From a checkpoint of a small mixture-of-experts model trained on Wikipedia: width 640, 324M parameters.
Below are experts of layer 5 (counted from 0) of a mixture-of-experts language model. Rows are named router (the router's row for the expert), down (a neuron's output weights, with its number) and show model dimensions 384-511. Each number is 128 + 24 x the weight over its row's rms, rounded and kept within 0 to 255. Numbers have three digits each.
After each expert's rows: "raises" lists some tokens whose logits its average output raises strongly, later layers aside. This comes from a sample of Wikipedia text that the model never trained on.

# expert 14
router:149160163112120108131135140081143117143162125209097093124166123094148133096143104104111135099131148150141109127123129153128122187164141127146133162140101125085123145121077126103170128175164130163123107130131141151136103133152150141146138120161107130131144154139135139130166124142112167150114101133123122177146118130119099120100139099104104093112117090105117170111131139098156125137171
down0:134124128118148119148122138112102157108112134089105095166146109131123122109090131095107075143097135117112160091141117150117084085133116133128123134137142091146101126131146100132124085100137169117130151144149133153112158118132119124110145154123070112148096137110174127159136136156106117125123143226164138153172157133109131138129095148110130112145096125116131166088142137134084092052110
down1:132144118173128133166109113086132091138120130175146117115101144147133134142111102158147172164168130095133144148142116172180122145148103091125151135106126133136104168097122104097151101161149100138148109164137153127156093109141093115147145106124120125144100185130125064153076124125114113155148113129143092150115131138158088087126146125129111123094133141101107133112145152150144109153105
down2:112102104154099104159109099142102163114142130138091144125110068209133117215139078109118092126106089131178111134143147157157077151120156143155120092098140111136166128101142182106126129110134108124161075119168108151093133148091188159159106136096082140131109117088121105140141133126142128137154127142151106106142102147115112124135133144134129122103136168134103135095134098109112078156135
down3:089125113134114118149184124130077139118128136179144154112117088144121135080106123118126135101084128130172130130102104128169138097111156116187100133119112083155128137139113131094121158140128129115111117136110092150138106118131171095176119065098102163116111131106111106122163098114102129186095155129148107078182123140103126105121131102154134136110137119110097120113102104144116099126148
down4:137114114115112127149136102108130151131107142190195082167116148127167104099152151177116137118110117143170146128131159130154154124117086100151142132072138136115152162130161157166142104143113169120105093100105099182130104148118144148081174133119087114112118156127121132129144160117128143097161121118126072160149103151126116145126128141111103136096168116114124112175142163121169132136175
raises: " the", " a", " an"

# expert 6
router:150155117134110154108121086105136121108135086133109128154102158108126100125124110101143121144149096190128128124112121156130095103148100177133136144134085129137153127147202149153120112099157106105141113155112174141097170145143139102115116120140123118106130124107142124114119142131135091110091110096108134144151120112144177117162122131117130111108117147143157069070091172161168136181117
down5:119127088145104167119121102132140115165118143088105134113148123137120113136145103151140150159143115092193136082147143116136125116122120135140099100107121131139141140119158148148160137186119143122095117102119152091119115117100129123099116172080069156172104099142130116147095090130152148134125089163187138198118107142147139102169079106148116119122181119130142104155097164134097116165134
down6:119158116148126111111104100138106141114078133114132119102098150154143106124128118114075142114119140127114140109129119111107095127099126107144116147162118108117085147122087103175147121131158137119107147129132150113112110171128135142107104132125114098136126112125122092118176143146113098163123172181123125131141152170127130136114126148148129093139126167147131094120135155145149083170116
down7:194147146128128118150128138185156118130145108130112107139102087087109131153095181111150172138129109109108184161113176115149106146117160115097131067082114118148142110105163114140124092087153097125105124101119076138137181155134135160162103136092136114118121162170135087147122118145109123151163136159135165142113136111107129154163103161099134148127116127092174163157143131144100131114095
down8:131130118154113112136137137175153096128103166114174149127129122129110146182088108117126135127141141121118131096144146118106111124108121126137136108110105108102143100131140110096133117117110097088136166164097135147139124193141132153118130092155179181147113124126139135168109118140110104144129115111128115127084150106104120145147097102088176142080100110146087147109122112127127093129133
down9:120114175139117163165134098127136101123086102161097153146133175102140097111130124093148130142109101131141124080109138105137105110179108136142069176132125133121137143172093142121153155130105120163139101133125131141152119080111118103107082186148123152130114104102104152171135095151096117101152125138145109124096131144153115135162143183128102115130118133126172122108114151104140128128107
raises: "\n", " in", ",", " into"

# expert 24
router:128096128128136100133145138091087174080130104119104112122139101119135126147151114129129087121128105115165094129115109116124136097146117126116178150116111091116084091142048162105139099082148105114123121191116111150123123133127122108171109113111136098131129146105106125130170133116113135163159154106123128155166097135180139139110127171087144147115141103150101156109091089155122132171132
down0:108138110082118123126115103137140105121161136167143134123091093130120144161141094139126134131149102139078165097129153093131158160126127120107122135109114138124137136180137143138142189132144135107078134129137112092105115137155142092143096096080121141146114082138166118135129137153127135140168130115112182133100093115132124151115151114128199139130136149140107129150102135139120118101112
down1:146169121143129143090134134141138107130149174121115128112149095135122148118120085101092152120138123118108126087167169176148116155123097126093154132146144110132184119135087084093131119156087136135126144120116119119112088116151098142106121094152132127132140101105177126144128094138114089114125073149129129121156105128111153117124162141112096148153133124128124127113152150098143121176109
down2:100167103135152122169159116151176133121100110150131104156120146145118132131126146109130110133143169120107113166102120161133097119126175137116115109116128186082132162094143121102115141109112130169128141153110150159154148148176130128127089127181115112145134121158185102159138157110138151176125151122098150122109119095116145129122124159123155128150126114138127119115124100131115169121170
down3:128090114096142117143140161144149123170118112143130131161137157126157079133153114107148105164110138109146133149104112110140112132101174116166124067184121149116089097148129123133127139117094136140112107125134109117087134134115069137133142154145109093131121074133131095164146138121106110121174167134153118112147148137137164147119192143134095099113148168134103140131149089161145094120125
down4:086104097136135116157108135163169094151131117129112124094107171146121119145157128112141122079142157155135145111139135128076169119139126095115102132150139161117117109109161092142099091151136119136101120146143156091166129137142130173132161139099163137132139114164100120151103123151177133163102062123131106142144111140077131123117153116086091105094124131095114162148130121113124131083161
raises: " a", " with", " in", " he", " as", " it"

# expert 13
router:114198150110128160140142096106112160147135081123103157133090107130102144087156137120129148095114134094090091132149159099151101147096115124091170118115090084128109131119131150105098142125147120145130131074126151065138119130128107106105116145149125136132140165099133123168142138126173113100109106142117139110125127121156129108092156134118093159139154114117111119118130089109077128136094
down0:132099095140091169095137150139139115093072110128142104123124114150145127144132135129121129155098121108080123118130094112104132144122115155113122155132098147173159127086118107153153121117121153103122127147137110112148155138124094107126123147130121125173140125148154118110138089124153125135071113152122119109156142130117095149193128141157121133126155187166131095106108157147120118147081
down1:151142107155141144109122124159122134116161156119161117141062157118165145113125139134175109134153096176136098135163151098134126111133128139136150152136124128107126121129084118113116136115106157138125130178151126136087166106142140124100149119155110130089123139164150145128130107138119142135146128125146131132153136096086128137143140123092161143161128105139128182097122149128143139123121
down2:119121146130118169120145154136138090140133128127148122101115105138151129118140127136141091128132145121141169175141160106088159119123145159123152149161145132131094113120112117119114132132113155131124146144145143131147148126113119148060118134159158108123120147120145105141105153152132146140130128165092127158147131112149165127138138131148094113104126159167162134155158144090127160146127
down3:135115171068105124128151149133151112135105126093126117085104129094142127075131133136073110134148099136130139138131110115150139105128127157114114130152152129122075166113139064127132087123101123101095128147144133072157105125134173144134159127102126137132171147113134155096102115135138125158097130149131099154168069125135088128123090154130162147126148140113121109086075115125106103081164
down4:112140114117102171116085121121149144113126143102112113128121103130127161155181104167079134161140112158119115087116117140112142108124119122126172160118141098104087108155076114152135158109135113144150163132111102127154148138098108098111148126109105159116141140145127144131173145139117111131151123123112097102141120171156167120140134105127090109080091137153134125121120124110144119155130
raises: ",", ".", " and", " at", ";", "'"

# expert 5
router:198136125108118131130112144112161111101143126128077133132132108143113138104114105170183154111140121135082122151154138128101121164125134129089137102086107091159144119155128116098128155094135102156137120111127112169150087145127128134162126121123168091119141158122109120121175098154126162141087129151097147120118150136155107099125139137139127151114095133116133094132099134103147109094129
down0:127116142129112129092133116123091141131125132170084129152140098112159111132118113115147115133105137119159121110141132180183141155151166132174168130139079115154096090092101145166147129139121097148122140120132151068123135140114145126129113135137122136155096149150108149133127129150156171116197133125114144170171141131095167144133152150079106132137123107136123171122155150102134143121144
down1:128142111091116152123104098125125141107148073138098107122132124183089175127130180131153144141121153120110102102129097117143146143157122129117133101125192115111160126153127128133111136151083117100091119113144133118141131127138128140137174104114122085130135092137125104117123098148093084114103155100128147126061132130082126173147144126119132153162173129154095116140116100143159133139102
down2:111138131087120122099132094175125145109131095140094124125123126139139066117107124113146132140152123112097072122129159161128077130115151110169165110127130084108140153106134110124100104161108086125113114117093158134164119139140153156094066121155137083141129119142144120143146120105110137135126073140086101095079141127164126158095153173161103185111095146098148092093096142124108116078146
down3:166088143122097114085144090117147110118161121135111136137104102095106154141154126152161122165139137128095126104130116153136133115143126128104127141114153155164137128134117159116118119070151104184142114161119132122139069120107130154136151148124141175143134157103126192145137133120111132121126089119121126145132123169101117081136097080122140095093136107134151108110125116108092134112121
down4:099155130138176116156160104130164087126165102140107140164121092158134129115120123169127117140144120119162152150160088125134124097137134090095089146141148118110162114143102143130120123095129135115113130124140133134073109115151134144127140142128115141135179095148145150105132104122146150154123147098120106135139122116088132148145136117166145124104125113126142114128161142115160144092115
raises: ",", " /", "/", "-", "\n", ":"

# expert 7
router:138148136080071166108143113102119131103136151091127152144107097126087094101134119141108138080118175110144144123164104112140093125145096153123100118099135121122161069169147106126127094146159112121135136120149166124088104149070136117124107129142109114159137154108147127141096139128142115127128126154110093113119141109152156157144090142131153121131135108109113090116137171154136118125119
down0:123117103132135112129123124129160132118121095122147116147095129115134093147146099117132165182155132086157101152124088153139113139112183094121114157108136084142133095146094119154142095139130156117127153097128159093112130144125136156107133109164097127140157170144146100115137136140093151103102152180156142152097103155145115117141142123090124130136156167114140144150151074135107108105144
down1:142122158154154141096131130129145114129127161153100102108122169111125156138126134113170102120132165121151117147093131124131117138107078141136100096097084138116102136121121120104098134124147140137159111099115073067167112125138159122102153115123119131102138121158127120102199122089113160147127111114101131109130127141142138114128089075123176129125122128092117157161125133136119141152114
down2:138094090142129136153092179154163159135159147115163125084116115146139114124111131094144119099113128091120129103116131125165099132130143088125169115117138131134177118130120169080111139136136118115118139131171084107125128082139110140156117117170089134155171119120147132111127140134176119163126115069132104121080164095104142136068098142096151122117083148088120109135163118119109115155090
down3:118142128155153102153187155092119112144119206108109097149157131083088169167124157082131107173152129173128106126141078092121128129140120153136135156150146173160107150147109168135106107133109175136146142147096172150119144175090119142117116156146116119180155128127118143164175096135106147118123138111049151108100136108117133146163156175109127112147125165125122146130099091140166093159140
down4:143143094109111103112137129148111130097137150129150130108144132121177095106115123121093120147145113164102118145137127120144171143118121125111089111102140100126123125113129145132086105119159140090095139116128156142126118135213133111159127156058117125143146116141145108125128111087125098126130094154167142119184140109123163104137112148124116137148107131151158133127087155130179097116162
raises: "ville", ".", ","

# expert 10
router:102113103118096089068130126070134121127164146169134065196125100114123142127169146159146095157110132133118091132164110096096110131139127135147147142171111108148158095105089113132155115159129144155180148093172140087133109136116107119200125119136138147074117153143133149133152112137136139105165144148137172116112109092105147096125125157106125136107143125147118102127102076121108113103141
down5:108153096127098154131096092093145074144170111124132167140158112145141113119109165115105140154113138139117165130095162122138120145157064160158098155129128072105135119090128089132131139112163133125112135103144146158125130160115123101165143124143137135090108185180118111110129094069162123105136120135129114111144080132143088127117119145119117116099125101126125147141116111108127141129140
down6:136077134135152113119115139139127135156121085143132130112165119133110140181124172124138096073137204100138087127076143121153140173104139147092078153137156150137161147135089135106145181113071154122165143111170123103162107145101131121111094112133126106124112136164085132170128137096144094109084146090146193127133103122131099125134124186088120115136130086137138138111105115092169135158123
down7:157114159139159114110105127149118117191091104110140119166120105116140097120074117147144105114164083155130146132142092156119141098110111117110133146105122107107131126123126148115120152119154137158163102100109160103123096115136124140146118122173062123119163143148163136157104113123134166129137132120145139152112099164119148181126119090119127173159134106142141157116179100129131141165138
down8:170143111163130147134120184100133150082141096104147128166096127122090068160148133138118139118116133107126121147137107148123107117129133115111098165104187158117120109172095131150113130169101158139118097134158134137123107072126172060180170113137121114094113180113139164145131151108105111118196156137095153132143106102136130111145163099134120119142081127118118161117123146112147138127111
down9:123200157128107154111106133148103154164156140161107161143101125116124103140177088144116131100168118119129156137154124125097128105150132164101119110140105144145100096157100113110137114131130130140108086149141102163129084086150128100106113136158108137087119106144137165130163162134150146090148124146136125091128134130139151109141150119124147130091127118121137141090160145115130105160102
raises: " the", " be", " a", " their", " me", " live"

# expert 25
router:133113123127138168102112098149117182091167156096128069157175107179096084104107164139136104136114133154167157132098164124112124104105125135131118161080169109157132123108150107144118135105137076126110143108141153109121135136144148123150168114118142116140113086094146119150163108167111143107085141115114126114105107113110136135179135105110141136117123155119148133139140158154104152144088
down0:112155124101164127160112139177150102121086127131109098108132126153126144151138136127081136151154139115134104089099134121155118151086144101146089118167112125136191110139104142138111119161159144143148161127105117138155110118153127131125148115099161167114133135105116098129066147082138137128151138140127141101179183163178106134097137152140128134148119154130104112137102103129147123090131
down1:118107145148146131124097107114122192102098125146153134132168171068126130112145110126137132120102120137112126152162161163112165105103127138136140123120156141169144191114088151104136147137121137145123116117100146111127102179166122086144152099084154147130149129119108116170153126138143130169137131108191153155123121162087143147104115150135115169050121159151131144143133152096126100126104
down2:175138114113149146129129141149122099136126139140072102137139143146160145095191116158152137146121101130132153137138128160116121116108153109145109140137173154188129147139125144174106084149136127110149106123120110079115113126155080073118120159097117113085113136158161146139106125103109105115148171148098130141107161144132133118097134120137095137120143143092064102150112114142138136121174
down3:172127130136149140098178109152128137129170110144144063140139176145121133134121157098098148101089142150125101149089114110130141121114107095142125113083137145092135126139125092128133128116099154131139138136115148143120134115135122136086107147137168150152109110151166141162125125121166185149150139084149102105111094148124124077129062119113141122177145091143165098097083119128121163111145
down4:119081172114130113109093152140108145118092089153141116117108128096111132170102086203136100105088119092120079120134142125128120124164145120125171178137131088132124070120088134115120160081154098142120096126128131099135152124116170153102127119068110143112125130162100173091102169125138081143099114132164117159127130151161126162139139156147104153154124075080131114104121122145124158102201
raises: ",", "'", " and", ".", "sha", ";"

# expert 2
router:148114126127151113133049135161125117116115134125163171130072148119137060144132089134097132161113131114129111065169150139159142101136103122154160131133144125115125136088165127070111154072155098155130132137147139140115133103140120127136094089122104148144132140105138139130043145143101098155092170104099172134151131145125135113130094119143180134113153133099152111143097122146144095132097
down5:105133182110138134130117161137121138125151095127131105124104165145127137117094178124111128111124144144137146135134101141110143130113116134117133105135139118173175079144123143146098151150092125118107133125109100158137128109094111114118118094120135177130142143119111147116098118108111114096072127137124147115094113131130119095167106142142148151097125091122139145092115136179140120119128
down6:097158129163135100125098145094129114119093132139199168105145152095108105114097113122093101104129157120121139107109123088147132169154089143125131130163131121093126146134146105127122113120109126133137115143094132168126093138106123125104154140051083134121154123140163173082129149193152130131158092102167149129120135102119131184115147141142108117119113116124143146092144124127092075126140
down7:113120152117162122126138113130118120143129155163103123124127128120160117126172115145170143137122105086154168150133082123098137122157106148127147105088145090078139153114136132156112078089107128159113155132122136145158106157091184155148104135144149178128181156106148134083109107099095151109138106136116086085105122121129151152114148161151117102131133111153120137125127114156139126129135
down8:157134127111142134103156136104182125096107134145122141133137135159104099113085125154167105143154114162132128097096110165143067117066155175171163088151146155140085138117127150156147118121093098107135120135110126125093121115140138126153119103136115133078120111148112176141127125127098106113108147129106165132121169109146116110095107117152121122123157099115162145087155123157075136135119
down9:117139148110068131101103133095091199112152094123134125106096160079080105129144177134140124132119136139161077125123185160152096148112162198128124107145145091128148126160090108105107152126161113137111111140124097090133138112151126124120104123136147128150144167117105126150124127141132150075153142139118159150108125137132164142118134124097152133143148101157114130118165142106108093134153
raises: "ly", "ally", "v"

# expert 11
router:108135135155128143145109143096145109175141144140147159146120125141129159118132138110150150126163118143138106125144121160107086161165133163146115153156077095131114110130124122125082111164146154137121148093113129168107115148162138138164095094140104105126097078134096139125126132146155108117140117091122099120079124121129092125115115165073119154113121106157132121106113110118112131150101
down5:161136128130115102088138145084103139126158165134158102097161122134138129124154092110140119129155128108115135143118128122163110149129091139133126130142137127158103149165143112126164157134126105114144142094108096115127124153130147117127158139127134094166134092142114121128105141153155095144135144157112121137095113158125131112135119117102103130127143142137127144130114059113205145151125
down6:140113136151090132168140139128120114095134126129125113118076129132112123126096155080144134149165125178082128137096099149145121145085151132139145133104164122155149145137169095138092162137139101134127132149143128109119156135167140140130180101142129084177160115136161146112134140100120127103136146133156095126108124148110114145132120137099151133146163106112173117171144130116126171125106
down7:112134159151127158127171127130152094105138117181169094164101137106113114111091151110159104158113199125157111123138098103139118113161193103109148089134156082130124124122130126108156126127125150099136100134114101127128115148086100116097148118130137115095134122183113115089129137134159071110141141100131084126130142128098105118100126134109142120140137105130149134153158148083103120148076
down8:104088151172115114164106091130101099154121152099105163165115131129115127138108105150129149166126108084112113134100079165154130114209153113176144114147135138089133196137148099118125154132155154138130136149091183080138158144158129157153131125129149140115126115114137086143135130118158096119116123113116105120090122145142129155175141140110129177103140111077133128141105139105140160125130
down9:146129133132117147094186150133145179165156143109132161105136125133138161128153105124129138140092124109135093129115154131132137146127084113126131082134114124123135125095115144078110114116145127123155113132158116127125143151163145111096080090114173184129171140145093118134101134099167109152121171126126114108108162138096109170142155110142150101126126129134130094130132155112146109136079
raises: "from", "be", "with", "gu", "Go"

# expert 0
router:086124138112126116113106122122143108095166150165108114160129098112122073088136133127177145125127134115161090138108119129133118118125123151160121166133113156097131110118120123127106159143123132155086138103134148106107065118167125135129153131192146101122152130118132092131087131131178115157133147145174125114166079114139100121142124141083115152133152128142148121106104088112156131071135
down0:144145166111174139152129168124095110119178140144117112143058124154154170133169130156105167097085121154133130122108129159169158101113163095142127123123113127142123120108142125153119116104113108157149144090142162119129131157104121122119123120120129152136144170127123123135108122118109112171137082150093164108122128149121120104162117098149154183125130125120149148145125184125164135095109
down1:128133076150105122153090138142157187118132108124115138138167110134158121146097102087119133107108075101127131175110147102111126104178151146093139058115121137117099101135125121116128078117117101146107149106128168128133094111138119157125110128136148125149107179135101134139099139110106140122154094136142103181116127131157113098128117106127221121154131153113128136131136143172085134111098
down2:123163123118142076125104156117139132129112104139145182061175112137116122087146136122113117105123108123144135147172145140083105134123108163111135145079166138107143115157114084110133095135103121160112124124142086082127103134107080129109162137155140160123107125153136121145147184170123100149146144118158127152117144088084166107123140095075192194161099117141136126149106118107170116134124
down3:144124107144141116149126102170123097121101139172126127120144119113120151149118117117156081121111177109167108126110145138149149139152148170110128135127146094106128137152179105156156101105119080085112161167115081119138165104140141146134179172136117132155109115133176136109116135080114152142117127094096122101116125141105112139111116118135122105193157127130094124077155142145144121131050
down4:093114120150176105125208142164136138107112162139100121115171156130111135136159116097111114146171102125120118153139116171190095110084139073146144098114134144161093139099156145153114141146105144100157119149118139133133120134155139160128142096119131101130170148130114124083145164166168148086116128154094162126171116164078129111135123157105077160145128089103127129142117125129088141172155
raises: " ", "n", " by", " a", ".", " in"

# expert 8
router:109135127105112143119114107138122142136117121120103125157107103130119145133162139139108160135122132112123116119106140093109154091098115109099099167133121126113142135141105123131118114143115127125141158124129147096100111093106091143151112107130107079124135170124119099140073136138092115145130080119113078155120080127126142123108114119145148142172138131185157135114122143102157139115107
down5:107126134161182094149122143137152138133116153159148152124169156150092120105089116143113121113098107116113108176138096157102154120104114153095128166122179098106086125150133111126145116158112158148134140157154101134147126143128118128134139159088158146154179122111114160154174128141136081111145139095154133130146133090099164108174167139069120143134115142165143082119072104127122122141138
down6:133125161129104126127100098088157106119130153136077129125136051131090090162129136146148101157139114118097159128108139164124133133136119065141155144147091103116140114120096128118110120103108094166129113140093104132141128155149088175103137129140132126119098160092112107135138183114071142117177132156134145130128144132105087146103135125087155126138132108123107175136135137139117152121120
down7:182119152126122150159147130141141152176109114121121139132121100081081139116116126115140133105124113191083117150117102128106160124149107133114100108113146168058104094164140156149122111168104110131140127095147118146129124118124133129148096131175125126177151135129126118130125120118175118118132160111146154114142169113102123141116117112106158150113115148103119104132146163104087127124107
down8:111121164143169156110115128116131123119127120152123143143130142115084079109114099066123142121164098063105124116133109103100090093082123084108122133162062129132114121106106093117116135132130097127117144140150132134124137135153139147132171124148109114162155100135109106131144098150155078145123139082187123139144149146122129119074131080169079120134120091081077129133116156107071121110118
down9:117105158131081104091123130181156115151110153100115103099072103108103143156091101144088128112078105164090166113141145101100120153123124093099121143134165184121098135086145128118168129135130160123069149170145138149123112161098124138079095177122118093095115137066155098138123134127114092126126148123080085140146119119107118156126146111123113135173133104109112131095178157125108130105130
raises: ",", " of", ".", " in", " and", " with"

# expert 26
router:117166141112106161084146145096114138110135118108139134180110137136110096096135137122120117118131135097128107120100141130132107144152113136101108141151130144097176136141095133123130139135154151120139124095165112136120125109121108110103145107117122091133122124151131161126086099140151117126121087185118156136136101095121101126156125146082114153132159116181134144107114077170115150182134
down0:097136189139148145115136143116146123113089134144077145099130139108175131133121129166121116116124143155128121152115117076119133169095112149119140133122115151130173120105095116139143111086117139137119136110127123106102101079142151136124146101157180141118117157062120158144128111130101115153146099132152134124148109114129140073111152118157097087152143151102130070152100122146120125156139
down1:149141114096097143152149153124077102141109167093133059129203137118164164130134135132166108134128081157124132145143138117110092099127126159138132156103102133094161136166130065105119130114080118146160094118143095099122110136080157114132161134056134150146130160107151102094124147123128087152141132083129123142131127133108126154136131138134111103136112109093131167095152131126145100081092
down2:103141129155112129167122108147119163129109131158102130091155124133147119153122105154105117140136166123138149114104166075109141101129137077122122123134149110182134090137148136148156060103093091154128167139125108149140091171138089129114130176132129115163127182134190124131146156091171123098138112101173109168134158104134080156126095135100165130136107117139168141151123105114096104117155
down3:109120105140139128112113129090097105120142161142127133132113187087169101132118152121164105153139101155107120113157113123106110131161125129146140126115134180161152106141108173147103152133166131153105151132151135114104094129145130091137145123134130109111146086105148112096169132116124163134104125135134105132135165101161147108136113083084126115119174122111111106150143093130127175093128
down4:123160129169118132153145169146116140138103115121126093132129153122136137121147154126119108090117127067151089132116155143152120100144160138097100105095135138147123129090110101095148149158078116097077125119131161130059121120120096148141138136093142142137136127136122131135120124157108092169161129099134143123093145109121104083128142177187144130138155119137142106127112155180151138137152
raises: ",", "ly", " and", " the", " their", " a"

# expert 23
router:116114121114144133114149132142104154130146170138173058112166130096137097109129138127142111145070097120095097119103144170118131098155106129117118151161128115106124129121164137133168137130129129133133127130118143119136116129134107094121152109145164120121161111152157084154115100126128113090130118094129137134147096141162125141113111132115134103170130167186129128175121162106148087118092
down0:087128142149144144112140125090103131177085101152154106114109164135148145090108120107119185103126126131126105137138138110118111178117076152124147124115060151165105125141118099145114203089132101115129162116104138139121115141151189132082141130127134130110119100129133120118099144141157129113116139160189125156092158174119148113137148127115122172087136115093121154090114101141090118087151
down1:090125108192155131163155127111140106132097141122154078131109152140126076140127174167147144159121149177130137147114104186121123106142084155131128118153123123098140158139137130135143120126098148113143143082142140148136160149169118144122133158144077127150144111143142134108106087112124133115128140127137118180119132096121120142165114160128114107125121127137116126150154126144048146115135
down2:165097161134098131153106135099154167158155105129086103113136146137089086132114144130124134170083103117100109151139164125155127070151156136148148171130143126107079163081120182118105145172161116088159107145136149128156132123132113139115165143126145153136168110155144131124135127134133115156140144132113128150125123146123152094109098167105122120157136124091140105147129148086145134153156
down3:145119141100181111121113111147121117084133122112116097108118145145121160172140129126083148131152115114106128127158098120109095124143146125118148179120175163117153097118123108139125106167118120142171077124136120121119070120110153138120119124153121100101164128115133134168068106187123136145120138110151157082156145173108126156078123112134146162115106117126104085155139180156144087083123
down4:143123119144172145137115094096109120111095137123139120135127123121122176144125108148141151095148092122125137132142201120087108131133111135151155149117141166125187149106133115119165161112136127142134119149165139106168153131137133123142108132075123057140100125113139146132097127112122112112125129147108111162128129124123135125149120137145104130086110075114149147173114133177151143144163
raises: " themselves", ",", " at"

# expert 16
router:115125159122112117116138134150135160132130110136110164152092124109086126130149112101106167072128126139094145126117118105067116126097102084139101129167098110097159125107184148189116158153110109145138112106177158105101140094102133159145116103124125104146123145112074129142141099154145085092081095137122135105104128121139117116151117141145163140173171114151118107128139146148128113140149
down5:099131099129119143093117125141184075088122107142119140129109089124120122153122149129111078105112163115138138115135144134125127146093118128139149166113097108116112124183116121113117136145128137125140177146106150103128114122123131116149088105118111159155107103154147134107143130119110123137122162125126100119076099097123114151141137150164117151118125147160132099131105162101157148117115
down6:107122085119119148125116108109129134123095127126100184105111029111149118132115137112130072161103107091124123147141134156123120132136143129149097140133159141129156104119147153095152147147128154130134092159129111095156093121093066109110123187151115167127093156121165114141122095156128149101132086080126120125100141109150152133099123116140115116109172110124117087134144105169130131123146
down7:203106143104111096110150144122106141128132144153104142137114078125087127132140155132138100104126148127135146136146111087135101113135140118091125104156105131121127108155148142121126138136182126105144176127061154139153155121131168137132138118158090142114123096130140159162127136136167191137109106148114087143135122141130141122141140113106122161112118123124155126124139174160142147116127
down8:168134132159139165158122121145130114125170138094123168095102170105144094133085085112151105139145094155073150120138106177093104115131134097130147110146155139099104142107128110126141071153106086132118136112120154112081092090145141126153117146155146130142091166117134127128132171127125134130156087158121103126156103132102116124190172133128159131108142105082115141135136153107103122144114
down9:150120134105153093127128165136119127151125143089157145175121149110113084113112088136141133165139146116153128135103151133111169114143132194146088176142089123137091145095117133132150117117159152097135131097143104182113144092121124147066138116157153091124148129115093145128175119127141139130151139138131113150166134106144121103148124166117104142112108121159114097108091096096108132119131
raises: ",", " of", "-", " ("

# expert 19
router:149135144133117118130128109123108141105125111122110107158135163162105156106144150115130148153151130143150110114130152077111155098075157116092136129152120114148093123109099163145131141142105124079140137140120131140147104120155139161156104107119094092135146125152174129125176114157130128158142173143130148107100144131130118165121152101125090153157156158135121158122113096107116111159155
down5:086138110100123113144131114130093138118136146104137132128110186142086092095116140169116136093128095167106105136129130154134139135137124133114138137111110106135165095181101120148109163149159131114161158099098104146112100112145121155177116115109147092125080152131151147150121102126131141084118139091168110143111132161116113104100109142124105146126115126100111120128120096144094050176167
down6:085170123102157138110133118121122123125155119137101152131123084107106195118116096123143143137167073186175142087120114115091118134153122117133105109131107127119102151125162155158109117135115109085097095130112128125133132106079109123148102143164101142103125131123161157096120129192160192173143148123113103148129148135136129128094119139158113120119156124157100111133086148169118143130087
down7:152100178095126094116140107139160134120139116114104167126121086167145139118112144135101145156124140161165172159145106116119114151099105132158103154115114161112144124123160141150140125130152134084104145104128079145109091098164107160123147107120133135153111096122148141136131114122127160119144158123088131077169137132156152141106112095140069165149163171140152137144160125162116118111090
down8:104102109084114118120117117127137113166107150142098114080097132142096131139116115153105141146081121107138140100131162113135090108155162165131131128122113115118138137115120124126150143109169135087135099128093107109136146135129172121092180136073126145076070108106115178169136113102153088145156147142180121127157138137114091141157135118153117104165153132108130076093113130112109135128123
down9:132112158141095142098129131078137116106113142111080102100119104101100119134125120126124143116146133162154102167150109108109131132115131125116131133162085121111126094132082141128118117148131105107151123160104166130117111170130168153132189110151150115084140103104117148129146144118151144151098095193118090128127157186158095103133150113082100169136158099114155153110126145145062131117136
raises: " the", " it", " there", " their", ",", " in"

# expert 28
router:077114158134092116128113168083099094142105098162174078123122159132192146073169082134166142135168130108112139155117141154145093118107142139099156134155155170082101114104151106082152151176139142143148063077129141097142097118116085136135092122124152128124096109109123152095163115102137152111138124123150102158126136108116111137134141096104111103159134106117136122099122154133082121138100
down0:161080086130140127129136140139094125094090156116107144110130106116109161149108132130151133123079085095149089157132091099089115125156119133130122142132177162160133100109067149106129122097141123134099114135124117127145094125113092100120175102117097140100151144119134146119126141127119136149129114115098107117155118104130137114154125128105107123091094161139126140134183133122151147117097
down1:154137151167121135135149130123117131107130116124099120148131108148099166139109141116199091126140161128112105093142093092164139120133104127151152126163119125146101142101158134137119149141119139159127152100108092147099144111141142160135141108122089108100152110081163124115119082178149154171150152163137122090090153078135154133138146138127100122143086128121077124126158129110115112157143
down2:132127139118143134141141113148102088141121158084114178119150128130137156148126119125169128131137141113105099130142144125152094172146151161090135086116136151130080138079098097118103121112134141165109072116128083155108139121122144156141140169171116125117113151103140147087167153110134140170093142109099097108171146117166118193129108118091131106128180100100114123112151075134087123144129
down3:129098135126122122087143135120105114149085145115153132141156169138076100094127100137153123135081131151169145117118122102141107135141169116137126159136127212117108123135098110126140161127123124133137120121125150162104158114132119098101121176123148117124124129094137111135137121126075083152107104099134090136133091130157108136126108153139109123118172151149164113094133126149124134110149
down4:122137095134105189113127128158164146153135133151121050133146149135126129100133143087136125150124098167092110174172120123112103166099131157084145157148155134158072133069106166113094140120135123135182122119130175105128129144114118159161145102113101080088129150102103149110138128114129114108128169131124112127127116166140134141114104160131105157147127164092081161126083119144151169095136
raises: " ", " List", " B"